config.yaml
num_hidden_layers: 9
hidden_size: 128
n_experts: 128
experts_per_token: 3
d_expert: 96
d_shared_expert: 0
hidden_act: "swiglu"
moe_layers: [2, 3, 4, 5, 6, 7, 8]
n_empty_slots: 64
router_score: "softmax"
normalize_top_k: true
routed_scale: 1.73
balance_loss: 0.0151
balance_bias: false
router_z_loss: 0.0001
router_bias: true
init_std_router: 0.00847
lr_router: 0.00155
num_attention_heads: 2
num_key_value_heads: 1
head_dim: 64
vocab_size: 4641
norm: "rmsnorm"
norm_place: "pre"
norm_eps: 1e-05
positions: "rope"
rope_theta: 76700.0
rope_fraction: 1.0
qk_norm: true
attn_scale: 0.125
tie_word_embeddings: false
parallel_block: false
init: "uniform"
init_std_qkv: 0.0442
init_std_o: 0.0442
init_std_up: 0.0442
init_std_down: 0.0
optimizer: "muon"
learning_rate: 0.00989
lr_mult_o: 1.5
lr_mult_down: 2.0
beta1: 0.9
lr_head: 0.0123
warmup_steps: 50
schedule: "cos"
final_lr_fraction: 0.1
batch_tokens: 131072
max_seq_len: 1024
doc_mask: true
train_tokens: 658300000
max_steps: 5023
dataset: "wikipedia_en"
Below are experts of layer 6 (counted from 0) of a mixture-of-experts language model. Rows are named router (the router's row for the expert), gate (a neuron's input weights, with its number), up (a neuron's input weights, with its number) and show model dimensions 0-127. Each number is 128 + 24 x the weight over its row's rms, rounded and kept within 0 to 255. Numbers have three digits each.
After each expert's rows: a language model's description of what the expert responds to. This comes from a sample of Wikipedia text that the model never trained on.

# expert 57
router:135157127164158102135139127099125128108151139113140116140136136106105142074133153122135151126149119107100109079131179149150133158111114136128116133137131153153110127135102116125091138103168142113128160169091118154116153098130131137128125148136126072081116127120142153091131119150109162187120091093111104082094134148144140134116143131106124121106130073124081103129172184148133099185152
gate0:128144065122110118110075091104107128136103120140122102146133117144115142111105123216115132152144114124133105128142106155175173094134128146146102140109097127137157126120133106124142128158140164126130198159129161140094157104123149089152137131091103111130150123133132108105126137149128141138121149132080144107123156130144218114143152103128106092126133129104111134136116088107114126106129
up0:110138103147126119096150096163138137094185138137103110135145153130109157136141115122144159123147160107163139086127161144177157115113106098114147137155106105114116109125092161144132085078146104111141142115119105130158113112111160135152098138105098135109150079155153121062089085143106150129134129163125112093150094105130145134157132161114121140120117120103125114108167079100142148130085
gate1:147143139132126144133129127117116146118134112138097158143117146113141116157127141151150096145119129165104091141111130119134105146125134149086135123113081176102150150138113135117145118104105093119116150131099116132138079120133116160111104100111148109157173166159127132149133139146105152204100093098080129140099120142139082121126140155113144111098133130093129084145170134109107139219165
up1:154092095131114141151087131130090113145127078152132071193149134101133124154153120126142166135169127135123115119159093126122109130096141107180182095146137107187113106076128115140109128131111147149154156107113124117120120135171120140112112132128116113146182157104135101131149139146098119130118151126161173128124137113104104129122145109093125162102147112157166152112089120143155145113103
gate2:169144116138127128152167135127118111160126086115138130147129092149121087147115136092132123142118117111155095107160141121091106113102096085087144130121148143150181092137097099121148089145139078100110134159094146148137119155127161166083116150096139163095098145141146067152130167138140139115155105116130112126153121132148139137137087121157129090126147100158150096151115129086133148153102
up2:076156122081155137139152108127140128143130125108111153112108121146127125126093133139145125148109111118173181138100143139168094141136166129102124105136124136116133098149132171166133111112133163127096147126115136116138085160106111175088136150142114159138166172122118070198094169139160172122118100112109122114138121142136071121142142105120169148108120124100164154135138144147118113143114
gate3:146130089119189143149093113152176109129181150105131113098151158139162144116155108108119151145142132127117096150153151096159173147115143082124136151113133154158118092112141132144140111119137073093128149138094144159141147128103131184187153131119103145155154147136125188118126102131106090146133113139121099097123127148175129131147157129116150134141147122107143160137170133146130116162136
up3:149098104125126113105108131133174121113120103123134128130188134134114131146132150137122155158105144115134115169135114118108141115118066118141117108109113117157148099108131080112153096136093100155177173124125134143144131122090119190134125124103083162067153147120135138165090143126167058136123108098149125150125126147130141134098109116098138119103169128137149104103111130098135181119118
gate4:136131100172151121143114114122131107111134113124129095149145152132119140112122126097122141078118152134130094133166115133137153153139125168153124104156120124091132106187080126136126053165137150123136133143116139149110128089140126131130127152106133102138071167115098126141123135102074146137152165155158117143113157128115148124148099108104117128120144143078086172145076142169174101104119
up4:138130117132165130144120088137138135122092119140158162156170130126188146087145141122148130103133117065116135165100151111133144128171129146131124070162113148141122148167090174148112097126132122103126109130068174133105141136153156091138080140151130128154115114100153137146130133138120165129107112161144097126136155135122130143080069137096137151113150131103110136148121145171113124136106
Infobox field starts. First letters or words of infobox and list fields after a dash or line break, such as NRHP, Family:, Died, Clade.

# expert 35
router:144124077125053094108167121153136149113190101134128134165132108158100136095120125152108108150122146118125154133095143145132122096159130130139127126122080154112111123102113086071117111104119103111127127162108163142126133143163096111141100123144127089146150100148101109164114114140122123139100136147100126097065122096123113145164110074096133133158150101158126114147144121107130095127126
gate0:130110123158166135140094098107090122126148135123147148131071146097151154154129118122108129096165139150131121144115097121115110145151111109102123106145144090168080145095150107172095150114137113124138151131167132130129122157071127147158125087121099067112154135163090125163133124108079105138112118122096146108142111146111146118119151099132129166105072084132129156110167111134098115121137
up0:145096113096104081137119131090110125105117162139163168105072097122122110137170116146181128131156142132118088168144096119125149091125136131078119099108095130131120172143156158138112134127108155137076129120119114118127124106128144138119123135109133143110158142140109185131169118115135140172081129165141139117144126110122131164102107147138123127123141105115120156109097143095110197082105
gate1:107129098094140117085122119170107105124137132140094108127155113127163174121086141099162192138105111120135132128152133082103142110166132127143122130098054147178149152120161146082094131098120141108122163133105148101142110156133104129137150127090118088123165146109126131135171108123117152150146153105103111089125090157123145128134139124089151119115190145114100118123141121128145141128124
up1:133162145142152115123081129117103119169085170149126070099152121123151132095105104115129102139139159134153125110107119162102110097140130099116163100142159118125145128098127152110101114138175105097110147124149103124101147128135140150116141114091158086100094088174143171125123187123118160122114153132119178125145107142176142125153126099112148138110130129197137128123110144136156114109143
gate2:166118110135110088137158132160122149125147145139135158109102096118144108172119177130125176090130086133149157158096112105107127157121145138146128131132129116115129162139112148140182143169152171104134126145132115126092153112101147123109128111149137116135134101162126117138132114145134145162115053124166114095164153138099142132123147123142105107127101157103134117147154124074149158207138
up2:126144108121109101127137098141157125089108137118157129137127123145132127130145156131118166108099078109092141141147156156102182099106090137135148055113134147160102154140099136144184100156123113148139148149127108092135092097145153122125144108116117126118103127141128140113091154150116159120115187121158148147105120117138117145108158108125196092118106143124111146097093166098119132161161
gate3:140164160130123129144117117110120143156162158103147067141060153111106127110129118150078092115144123138135113131109104102127120131152113167106145152131108118147157147173086134146091102125121133118131152168127144131146166099113112135128124147106148127144084151152111100135119092145111118159134120126127090121158146167127096155139128105086143123164115102113160090145185110179162159141109
up3:076088129141131151115131110119130096149139126080150131105083090138123124114146094122124135140113126151147145138143118110198113132117136163072083170152120121144158115109171133159125109138128169121136115138137106113180121094103147089142133110095114100107094144131145110107157136132174096134121139158100151153126168145127103144130136116135135106187118112094152145120169090136128147100155
gate4:122150110152113119155085143126160147114135115173138138124183152115117107117136165111120114130157110146155129123127118130101116126122131131164145126123122115124144109156119164090165173131156106094164155132102137143151135096164073162105126113145174132070170139077078135137120094140135141148125154107092122161134117131140120131127123092098109164083188106139105135102132102159124151127113
up4:125107095136135120147124148099136143143135099121197157121133160144165127147120151113076139176135115102162153158126097118161098126154119076122164126128124114120132132133119138127121129162141165106135075147176169109161112131143110118108125133163099114119142159115086120115125118117147132127155128127151139117119168138106089124161133116138125163068138158180146092098098101119096146088113
Abstract nouns after prepositions. Abstract or institutional nouns and noun suffixes after of, in, to, for, such as service, construction, education, industry, -ation, -ity.

# expert 23
router:123145093133129110139117098125131083118186130151107122134115151148128130102075142161132142137131106106124123128099148138091081139141140117145117150133140118145110127126106128119082139097128109122186165166133123156154212087165124138163113115159108066117110125142122133099122131127126118206098130097128083110125071132113130120114115122119145124108141117117117150123156133152107105149140
gate0:143147135128120172111120102118134120129145130095135156146119164139134106120118105145139140125102128118135106102158148136142120126151139153128108134123157125110115096137196144106117109124126106162123141172167145161168139105142141184197146160153131132148113074143157133089168128143100141117119144102130204154120096141076089114157144131114085144126168119140159152125107143108117130097118
up0:118127167110146099155104153129141095189129138131137111177144170144117114111120157148102141104140096169137135117104145143165099145123068087181144165141123141100140125086104154134130104176104131120141139122106112122113102141087116119111120102155172105112147137147105134145164149092134135129156101182144133119116134110153111086166165162118150126122113154138127161130143107157117118152105
gate1:151153164111170105138122080096147166098106124164098173140161140140129165106106153125089131165100139109087169097116132102099145105120130154107117116095113113105115113077150097115124138164109149139111117101168119122119147135093150113108113141128089096160142115128122156147103108127127090166144115183122153140104127168133093148117096108090103113141111154125124167123143141128158157136143
up1:136192144119158112120130123128143102167163145091076132129187134127106135130129111089121154134120152144133141097126118096128160115092101143137134159147139114146122173135130127094154161095166133115138120142118131137133148137137122130095140085139120105110160135128123112143132107170126106141126167144135160065160123145097102147175179093117112163135151153163148111073133118133141161138169
gate2:103117127128124121141099140107128146083104108135084129150131137082097116147127102135133109131119105105145146130117068121173133172145113108140100110168132117137111157150136114089128119168093145125140155134153152157131107114130133106109099158149097140118126093119154168127138134155151135138116144123105082153166117076167129162136112101122163112123154123092118088078156140062161124161098
up2:146095136132149094110117062145143139135100136145141113097142132168130128132123160136144122151130119116143132136121148112096109075093150145131157124087140091139159119098130137166171102109171146148123099177143142117142132122099122117095126115136163148132142143111150084117142117101131122132131152145201100110112097177116110165092152114112071138115122097121116182137098133137121154135166
gate3:123120147126142140103145096129125149104142141102153117169128082107088118101124139150130169141124112157128124138083141135102166139122129143096127087105104080137150100131138131101147133070194093116098138128114148158117140115123182136136143114161142101104136099138178152084134152137140125112113117136130119139159154128142127137153121138086147157105205101137095158122096135097091109125134
up3:141151164106114112116153089125095118147120097177119104091144130165105092138135139094155139138124132160152191158147126106151134125130157147154147104154154136134131110163121128125133133121117087172119162157111091142130120126114178117135092143098127124129137124151116113118178110106121065176135111144105131092164162116163153116126159126154151171130167116124147135072127130123135122093155
gate4:108085129104116064148152134160120098114154134102113144144153161171143152118101138130128123106122136156088119112128104112148103123142086146101124112129128093192117104109102134095113153142133153095140165107131158128160154137159152114101076123142104180141136157134110127134147158118131174116113111121165179152109068125161160129116107139099127125129111116127155086120127130135156106129162
up4:128151102140134112108146125094128160125127101075146142092127113113144133098117123163141104140123146073144114117119133116110148142112116142093075128129107105155144152100119106123130132160112098105094121128133106147122108140126121109128151130106138127119083175138155158184140145104119190145085119185142131149144127123163084104168087095099112094113109136156100104118129156141082134126079
Capitalized word starts. Capital letter or onset like B, Th, Wh beginning a word at line or quote start, especially names opening biography text, as in "Bob Hill", "Because".

# expert 56
router:135138144155095110129109146126108127131178112144100149128145094123139131085137113139107105092138160104109111119140136165109105134143153142112143138115138116139152087192157101130076134077149159141133165146106111116149158140119141139150099124146143099110127125121141148133138110136137132165109074104154112118103117101178164193099122124109156129142139075122120168109153140147115076151094
gate0:129134182174142160146118161141111139116152108183115158166128125137183131076109118131150173093127153138113141147116178139119117134148142160133093133086115108142135129133110125105129168119114106144165136131112147130179157138144120132146094164175103139147138147112111148156150142142150101161142096123110118146087141132154181124123153144124156139119173139115100111130162116086089144119110
up0:162118086075161133093140143156157131179139135094094133106112123138147114135154083148097129145112150148163153121141140135124148077125108133150124127156152118136114118112131106092171098156136150151114092144148130141096084165150181159159109087098121131129140100123153146097099108139141137133096193141151140108160114137101107097140140120139144175115118147149156130154134103102139141142106
gate1:132153135111104113095099152096077132125105142144116121131177123096125098101153155104136109113127128114119143131168098150133144117120122165100139136125127121147148087128158079101119154130152152114086137102172122158087109101132127149095136139095174122091099109147119117085091118127101162145088155119202120130113134120144114181092156153127162125125134102123085118107128150121145107111115
up1:164114165112094121130170128103131166104094137124164093078114139148100119131125093131121173099146110128140159106118136104127136103149128140198160130153134072111113179101166100127113129104119098155161134175121143114123101140101144134103145140124122132146150148084120101101123122143180129149169102144135115136130135136120115150155167131135137145146105163129150138138182119143075134115121
gate2:125136182154098126109188144164138168107142099133163131111145133123115172122124103138152115107134126153109112150147142195110151149148176142125145117150120147125132066182128121089124158140107141119168106126128161128118166153143121119106085124097095099140138109145089113150090136156152135147124102117098104143141114164106137128131138142165124107166098124108111113127147135130090101099159
up2:120145117131148163093153132117127147107105196068110157136120144133123107097110096100108136120117132148082155110108147113130167085134104132117171129135129099136139146153135082124181134130118151122120152081148117116103150136143167147125149101133153153118109100157122138116174120111101152064091131100141113159134124130160120126124128148161140143091121147106163138121103145113114134174184
gate3:107123125153126109106128174133148134155126098137143129134168143144090140112131183105130122145104165152133171155129136183151132162162114140120122096186105132115123070154131154078163120100115108114089149163164123111140115148136133130138088158152118113121123115119173110176150142134106107138121112116115146096099142092129107182117133169132130164133129119080145173119120123137135118148102
up3:168123089115107115133168163139130136099134106123120120118124111161101099155106147122160126121121187111136154160152102108120132127118086137131082124097083135106123136133110138135120145117112139155128153158192099127139133136157129136159116122150111155120151139120168146163105127111108095136112109112139156097147162093199132152109140193160152127101125094117187142131105095136153149131124
gate4:159129152149128133102116168131157157100197142084131145091119101138095165119109136156170128168140167126109093142167130105150126123145131156132110120121100149123160106146115127158144137087162110131131169117121102087133147170102115121142163126157143161148131112150096153118141078120143095131137134154099108136074157128165155142111149100111161132157130098109149119081117153137128144128118
up4:126109176117073117138098105140123119156110098099138076109116123134119137133176128119140117136135135107168142135159141127102121152087092107141167135143080158144096129122128146112105120135105111154159171115153119175069103152135168121135153126135153133099119118169137153171197109112111162127108156124132127151147128124127127152157116125120156136130111111166112102128114156163154098144080
Subject pronouns, he- pieces. Subject pronouns starting clauses, mostly he, she, it, they, we, plus word-initial pieces like he in height, heavily, bas in baseball.

# expert 21
router:136147113111106106105163075092115126146153140125123169152101150122098131067140155133110129154145147127114151167111172083156154113136135116124144107115103103123146127131152091108097090124099111087148143192103131150147143113119085114166137145177151117123096131133098122110132143133128141140084098166147129083068118081131142167132132119134120136151128119154120121127126105108091106116143
gate0:144102116135139127088132119123069146111120069149104131146152116115132140155125103143118117106120172106127109141090157071107131117097129145171119129124111117095121164145116101125138108096130082111097091176116121149113148105158124105137108106140160149132118159136113146122094139090161195120118168113124079144125107116139134097101150104131158110132147130137095106116117113156072139145164
up0:144126156117122110130091142110117167147110116138149132150108124159171106132122164137096123108150113097143104148120113142096133121144147106141143117116156126161148128124098165092128098140172121218137127093085146123123143101079183117104162150125150136123143131127147102142137148084128125116096117127122135167127094151111131117198141140158116130094103139155138160153161169143142096133110
gate1:134154165125112184147168127098136167128162143106106141154138091145139106111138161123153118080113157102093134095136103143104138124137155151147083101158137079101139138122125117119120081164118129132156141140131130156125098146117131138133144160153104130130183125099148158173150108096147140148107100158119112168141120138127118165094097127121147105154117168161115109146107145175162171130128
up1:112129097133103111102117139164167094131150148154152127090101134121120128133142135121148080151176093103136118151088105120144126150114142124128143118241104111159148132154101123115097108147133117154152142124167136120124146125168118104142085150098116174105122115112162129090112118132099169114144117175120116127143134133113127179123109143150125176109104126111114130132114130108133085111135
gate2:125148140139183122131091130122135168144124111122137126144145162142135135145138150124173127148126118107120125135162136107158141121110096119151135177088130136128171134140122121134140097108135129117157115110132146127196130117120126103121148117177106104127161181181071126101127099169161147122153142152121109126109147170111133156148121151094182098114150145125134114075185114098118143165149
up2:135112125158129149119134156119139101159112134104154110133172141117122128127137172119145139144155141119117143123119156109101150112051144098108113165148168079108113100174126146153103145137126126153118097077128104148132138065125144101071126153133152145136086104134136115131150144096119135127120106176149166143105171110137147128127102129134141137121075059131149141115154123132107117149103
gate3:119110166125133130113151132125128148152130065154128113145148121146125167166117162111130148176136094156115148106137091105083117108139137146161132108134139116117107164152102131115149102098152169158102149152125090122144121169127169141134107084135092123124143133130103089157142149134158136139121139133117120151142149132131087158105162136154157112134179091131156145100100176129162061153118
up3:115129145071143137103160162115109126151123149119120153158132134137152123125170142094113141142151091119112128149105120101108137142145108120142168114142114131136122140194154111129157103116143120132106113128128129133112126103155108118096138140172113112072147087123145091138095187125067120150161137080091103134127131070144156146105122121138160132133163130128119160080113170140150113135083
gate4:149103097143157131159119149102101084137100113122121129121116105110136137115176131080155111102131109131146149123110165104140117137132125148116140156117139120144112126108180120146120066147112083139105166124125141154109135163140121097162127087136118166088138110108136129109148102146135130142149115164127158147120086153075149071116145107157094166103131077180119153137138108100092115146133
up4:124104151152139095148136137117117123187124072079125155116155107131121119142169125130134102138099159130116137152143169108118167167095128118085162112123096128103136148110134132134131148108117151129098160167111127151130126142165106152069158121103117154078106135140127096165136095108118145152129115114173102117119129068114118131121123130170175121128120084121142139113120085115103139087144
Roles and occupations. Person-role nouns and agent endings after his or the, such as president, member, author, curator, pianist, teammate, University.

# expert 18
router:144137117119110081107134109139148115145143165133141127189108176094110071080149168116120147127118134168093103158143166119102127139121173114119162138110136143148121097165144132129118095093121168116132134148102123128134147150150110153118147079129121097124128132095123167122077141105143136160148091115146101152105137133119156149145138092126145092140084116157138130133138090174106094128109
gate0:134122139122154135132119146141123090124121145091115109138120151179126133085122114099109118154121151101105141122150141157149148106092084122075126128120120127146201161143154129098114166107136161119122183116098154137117154163112132164114121104132111128137143113105080181147128103128134121163138115122083173129083082116144129131165101092154120127150094128124092136135162119138147165157119
up0:144163170176124089108171090101156107132120119152119123147097168103113108167133135074133103188123178109107115089160074142140156127124122122109108117124113125150173177111107122134118135134118138151105147120155128098120136132135099133154138139103124147201097105108099103150129113081081138125117110120131128149105140117109117144142126147143121111159093123109130132097168151129122133108131
gate1:138116171109129179155124133149128132106107174118142113145155086154107096123106111095093122138139125122106107135127126137139145086141120070113109134108133154102137124193157106147152135147135115128133147150104156146141138136144157148099072139157137131130150138184136184135109102134124134156081180170086125109106128145135117141148091146125128104145136081125126104162142099165163125125124
up1:159158180109120134142112103093149088113149120106161120146130145091161114163162163159110160125158151163104152159134133121122139081155124130148105142153126182128134116127117127170143133118115123146092114137127120134120107126144155125146094092102085140118155119132134134133141091126090192100151142135105127132105109111124165126143137164162132111144097175105143114101181113143120104103072
gate2:159127118112114137150117162107141084129159113147156132104141162160103144117155127107160148154102135109116117129133099116090106125133145131134158126109086100105114100142161102081152095109124092141156158130118125172130127138130134157125214109125138109087117150134125179114122155115139098137105124079134131150107134151095166137156129116068121126127081125157135126119121164141186101122124
up2:155116103132117080129160105113163135083110137087082144109091063153134109106085142134106131144148140149094147136126127133137124141139096199131085106111131133113157150117143133113100132135149159146103095155097134146133114125120137120144148110113155160197134164112101097075137101132162129124160132102102114105153122150153122108142138129156117130151102159117103135084122123122121158113158
gate3:135162164119157118130149108107108188145107157150113126129112132111120146115087173145152130157115125122121154152140096091123092116095146133104118106104080133123179154151125112100125080131092125174191117158093132120103118114165161135070107118116158136140125119135118081130107135081123142151126154135116112164144132121128177141122124120102129125137108107092125141148150141139108096087094
up3:100148127160174168130110137107125150143108071139135110168187114119122098146170134069089125141117121115129101122096169127120081154129121137114131115123159112098134132113141142103144128157143147118133138143151151166115135130086135155168128145138105136106152134176116128133110164115121136111116102165123156102121125134077073102121145134134161137088127117164114095093094178114106150119134
gate4:137176105127091120171132111125107130140135127145111123143104110102113107109135142115143101129132131143131102123136147169086122129108160127155157128143107145120093148122123127154145137136101110147108164142117119104144170115161083140124145129143122063131114114091124116087131134157065166147121116110108140149135132071137147147122170150125112163131165135127105114179179086113096163066102
up4:159128122147116135172135069155109112149149182132121106162140149116127126138117158098139108162159117146140124132118132120140112106083105135176097136142109169109117143117134110152092142126155137120126122148135153134128141054160131108099121122167108093132131154069116124103133136111078165148122090103150123146164124123139172139118142156124140170144084121158129097152117071128137116103124
French, Spanish, Portuguese names. Pieces of French, Spanish and Portuguese names and words, such as de, Le, La, é, Côte, Rio de Janeiro, San Pedro.

# expert 40
router:110109110153122124155100122130156122125163105132115096133131117132118141109100169157176143153144144111160130123163126123116116100111145157126138104148110175098115079140133090123132108080127109093170159169088133165137176109148147115102150123148139111108167114117113124101143128140136135166137119168114134089085138155129123174111123132155120116135159068162100121138163126100099131169083
gate0:113112127144110158140095151110116139139135069150116087107129108106150117126146142126119113155142132158142133138172167133164158135176116133109115120128103163146136126145107096105143122076121146136141149165118153157091117146124169117141116148122134147134126172107101160078086146128149129130157153092138133133100159092111120152073156130115103107126160125169107123128128121038128132115100
up0:079108089095135124125149137100125123127130162133100085130119087122122176114131140083138131094128157132096099141138125118201116076118112098119126122148119089096148097107099133127148119117120109112171152155130107132176108128103093137144163136085157186139121091152148096145140132119125146134147095131142141125146106137059131157140123108101100154134128131149103089101117142133142143140129
gate1:125171139132107102136142131128100145093114136134117154117147114148133071139101101143149138125092151123093097106153112144097150100166101119132115146136081155134150108120124110174108121118138146116120155123141182125127131096085122146111138136152137117130129156132146134126098056158118108137135137123091151127084178137133097181121159149177146134115128088114143161155115078102080120132100
up1:127138153115135129122151123152163121130123114103127152127102138148113135144187082098131126142143147141120155089134136125118126150067133186110154143137142136154167113120125121105145130125117135137106126142153124115150136118174116145158113178108114165126105127107143141171139180116108124122125162149164061130107103100167158134162169096107147137123185167159109079109127113128125122130171
gate2:133135127143125147138125106115159182117131126135112121142152161125136148144147141162110123174128122102104149130110110142143170152138120129185084101122138160089132161121137090088098092142114172114140113141129133118109141139125135081147186132108141117134118151104137147104181143116133147127134128089136129140123125102121145129189100077132082115164153148137080154114138093102118163186135
up2:100176104125097153126119132125148124131131103101155120139140099108139169161127094130116106147114113089143130131130148186097116101167182094114105089113123142129119137107133127106089108135159137136140144133116110108118126113140132111168121103119161150147104139120169129109119141187125103101122127135090072104112110112139154153202121143118157136154080132110129135103207112119113127129133
gate3:091082139103139118080153143102113152126182125153102109133133112128152149129096151179103171163136126095144152141091144110138126124107137170137138110104109162069120155111143112112119137154114126124125131108090142167129133075117117142103146156093074189102135080151138125137130118124096112128135116130111134121132132135132092128142120139118154153147095164159086169135115121135144137176119
up3:103130074120195115100114131115116132082132139156102122173175129122138139123124088135129123129128087089112135113117158125184145092110133147147106110158137132120112117092158127093092137132079164099131157097092134170095133099144151104104128151135114120135179108135122140141092147145083130162111133130140121152141139137122087119103119096140110088155139095122134130169119116129142149102092
gate4:110152138158081180123143129153121115177123136119130100119131139142139154105140129128109120153151178115142169122155089129158115125112115117149162139097099136159107076161091122107131092097102130117164156160126161174119135150151134163134169120143174169101192162133133167126136115116104100147129117119124119127080096118124118172157170112117114131129114129135146103147129100102136126118147
up4:149120131196105129116119121077122119126162111134154104142135145174169139109119131150091126093087108121136113136138152135120130133096096119156161169088131148171123105168128126125128148112131126149154142138153105130122140085125121132165113130091147088151169173119139154109159085130138129111156142125137144123139139072177169139129149115169153152107120133164177159132146141153149105156135
Mid-word Latinate fragments. Inner word pieces after a prefix fragment, before endings like -ude or -ation, such as att-it-ude, abs-ol-ute, pre-v-ailed.

# expert 8
router:110130115092146135134147137119153116168149157106131130123091120084107147097129150099107142134147174118111124120124138130144080105130154132135113146158107110146147112159128093118102082110141130114156145152119127200128170131134057160115121104186135083127166142152143114116129136137158136159103095121153124129114146161140166142102125147128156112144126062168134099117098143100124099142119
gate0:101080115146106126162145147164167131169116138145096107123144115142084051079099130087132109106123116127097131154134148130143132139156136085109146141142114145173091143139110124133156153090091156137162140111123118141130150136104129166119113115152103160118107139137137157097157147145120160134105109129084117101146125136080154125070122139119145135177109101126144112152133117092098120104149
up0:146133128068116147163137142116118144146156105160129121141136130102124072133157149152114148091154139153121140091072118110132110109145171095147126122077133104103118099137112110104114141167149116155113109116125112163146108084141120149127115110171112149160127165096100144127163109081110118121139150079139121093139182137123087133133081144165115123142133153118108111181119120126104151133113
gate1:112126138153123108134117097056123179152177106125112098104143120078124129178135143106172120133163156131138123070133135163115124130132135138128130115122109105127116107127119106151147109128115142171167134099134060177154121140162119160161154123054134100105133093136132123134119140144150162114135142149139163147144131130135139148131116130074085133138138102142099147128139138104123110138112
up1:091158121115147083130082134071103116124120115135089114130105155137128138127092145118133154134145085166124128107108170185111126123078128156131162126123115099121132141118138130146108093119122136141137130094119124092136180210107126125144178102118094105114128130114116102130159121139174169144124115120140098103135154125171078141128107127123113156112134107130150150125126160097139155167131
gate2:174134133111118083138108166144142141165115155100143116085159116136130109154145139124128123099120139062155150112122143121144103130118162081129103137135097126166064135155164104149132102108084093156160158169119113143151133154122139121154141183114134136103152105191117104145141162096146140140120140154153126121113138131112136126126142121142079118135163094135162142132118088154137118135105
up2:103118119166142128092118173144127161177116190131155130130128156153106143154120112122139117082113156113097093092097147096148118163103129116128133090152162104099150101141120120087117126163115148145116162097174138115152094120121122150110152135172131106160138138117136141084110153085149136111097119104109114137112155152110121160115111167114088108142119148144132169119146129130101081161108
gate3:123131092120155130147131122135132148114129151118101098124105153128120121120161111138143144089121113118069181126136129101129132132141044140090145120129067130150150100103083164076078091101127165096110115141131095156154128165141107122135119099142131117138113137123129141165123155121094148118143092155140092133145109084091099075106138119145151127160122125128138144132143101131110131151149
up3:113123155094114127107119098122182150120132062130141119127124126083121129163149175138119165142126135111172143107143124160163164111128122136125163113123118064119087096153137070138106121148082143185155107096121115113109102100134119116118095178164121135138099091110149132135107134127138151079141147088134127118118137126117115166164110125114130125120154141140160103133119153099105110127133
gate4:121102116113162106124096134137103079143123128152139106133130169075115126117136130110142135142124128161135109101104161110145134126080107143125129125115106106123135124127113040107100129119091110098185137108138133207125122110147097144150075149143129165109120154110123136090107147180083146119095112134121152120127134166126129101147106119133105132169099135141149119151155142110150150146102
up4:089139113135175095112150132101123135157126165138120136115136166115081124135150131098130114144152147129107131138149115126111120117119092151129176119115117075103176141134147154142109125128110125121128166088163110123124108128171117101147120091088067142125135135111116140097118150139081140130111099137144156150128173107088143118113143084121149093139130128137116112083198122100186149134129
Mid-word er/ic pieces. Short subword fragments inside longer words, mostly er, ic, ar, an, as in austerity, aerial, younger, manganese.

# expert 53
router:116139081160139116129118086144103114124170141120113126171120148117123126081122131103148090134165122109116111142114135089123121098117119125151091138138116120126136110110072107111082153082122141121148123154077113184121165118155131127154131116169142083083085132109135125121123129152137109162090138105128108094093102119101148160122129106135129106131133085117128104117145118175068124169114
gate0:125122131092138140129140189162109113098136122088157116125189161165128121112183145130175123133118123159098128158148123171151130184142135154142147144155132087135095139144121128135139149105132129146076144138091143067098134140115168157092109134123106163097165166123126115120113145094110152132104105153110163134144132109135119111131128109154142127167136106142097140128171126133121097103121
up0:124087150152102148094115089083135133115077131155138151111125114104121130135092123138076092141128131130129146124131116150081117122134142080119148092153144099143093117141107096125149075134084125109136146091146157123120145139140131109169130098105090058144115110142137080135114129151157162123095143112121143142133170119092142135122144119114143103129085100108153120098171112113130130105081
gate1:141119134097178123133150121123120119177083147130134158124146126106133139087101148124123132129088097143119101136137173124129124143123116108149172147101112128138116121114169160202098117138152139156157154123110135149149144122202134134153102154171129115122123138103148156151101161113101137097144162131123182123097151155149137131136119113109118118140118141185114123104149110151097179163109
up1:094173156104143132123137097155168093125135155130105150078079123102180172179155130122173138145135127097131151140159144112108111160149143159111132118149127143144110120147137135123154109137105113119112089141110103147105156143142081173172097164125110129117127139123131140090111165104156141126131137140142105109102142133080108096088126118106076148111169132086121115115149120117105139142127
gate2:118154150163101111101106121133096131086165148130097137142148154115148116110136116117134139164108181147153164086095125135139167062109109174099121128114143131137188124087125117129089124149098115094171136119147141098121105117146124153097133132117139104146145153106100111147130120118104177113086140140157092129104117132161131143152107123136114132165151095118115095146078097152154138107140
up2:106115171110113137108125129135121180136136161087142157108153152153128108166145138139125159136141154136145152123124158089168166147098107104122156115096177099151160104084118091149129127119122151139153103099096090105118097128131115129204129137162102146120154112112142152123121110138116162124149143145105103167127113112106161116131147130160087127105112126161082098152097132109168155120125
gate3:116136149150129152187096136154157132118136136098127086088121076111124146152128132151127129111126137155100112102145168168138113114190128114127126092113074161111094129148156141129106123111155092124111146084123153137136131116134127121111115159117096147137121119133109153099123161164088134145131127140104050121141149120132140126134126164113097150193182147104112127117149127150091136116140
up3:117141101121145146120159083131162126169133120153141166098157142145091126101108126130143161146126163109156099119115137118146152165116156111110099100137155201112112117134131166130108116115135099108161152149137118121124148106121147175127102148151068162158104094122180125101130099147134067150147138143108131088134140102082126124141097157120124163109138122121158129135167147134159108151122
gate4:137181142140169156084071137148093132138138151139087143144106130143103151092119083147087140135099151117109107124135122155148105110151145109135085147157132129113095151110172126163109152086148120155139133140123127098171127105122120121139175106092128121135176146141097145135177132102117112145131083122138162129104153140150170140139132148081111127146152132131141150104085113137133103107091
up4:124149148142093146127145122127187113117122078143132123096133119092142119135138172138155155128162138108126119141127138106165136084130160110115164106165129132146174137152142095136131110180139063185132126133112092136129099102127101159123114156165101133123165123152168141144113136113135119114101181116098144160167145085115140123126115105136135129086149109127119086157160109140144152159114
Name-initial capitals. Space-led capital letter beginning a proper name, often non-English people or places, as in Hiram, Hong Kong, Tamil Nadu, Nitin.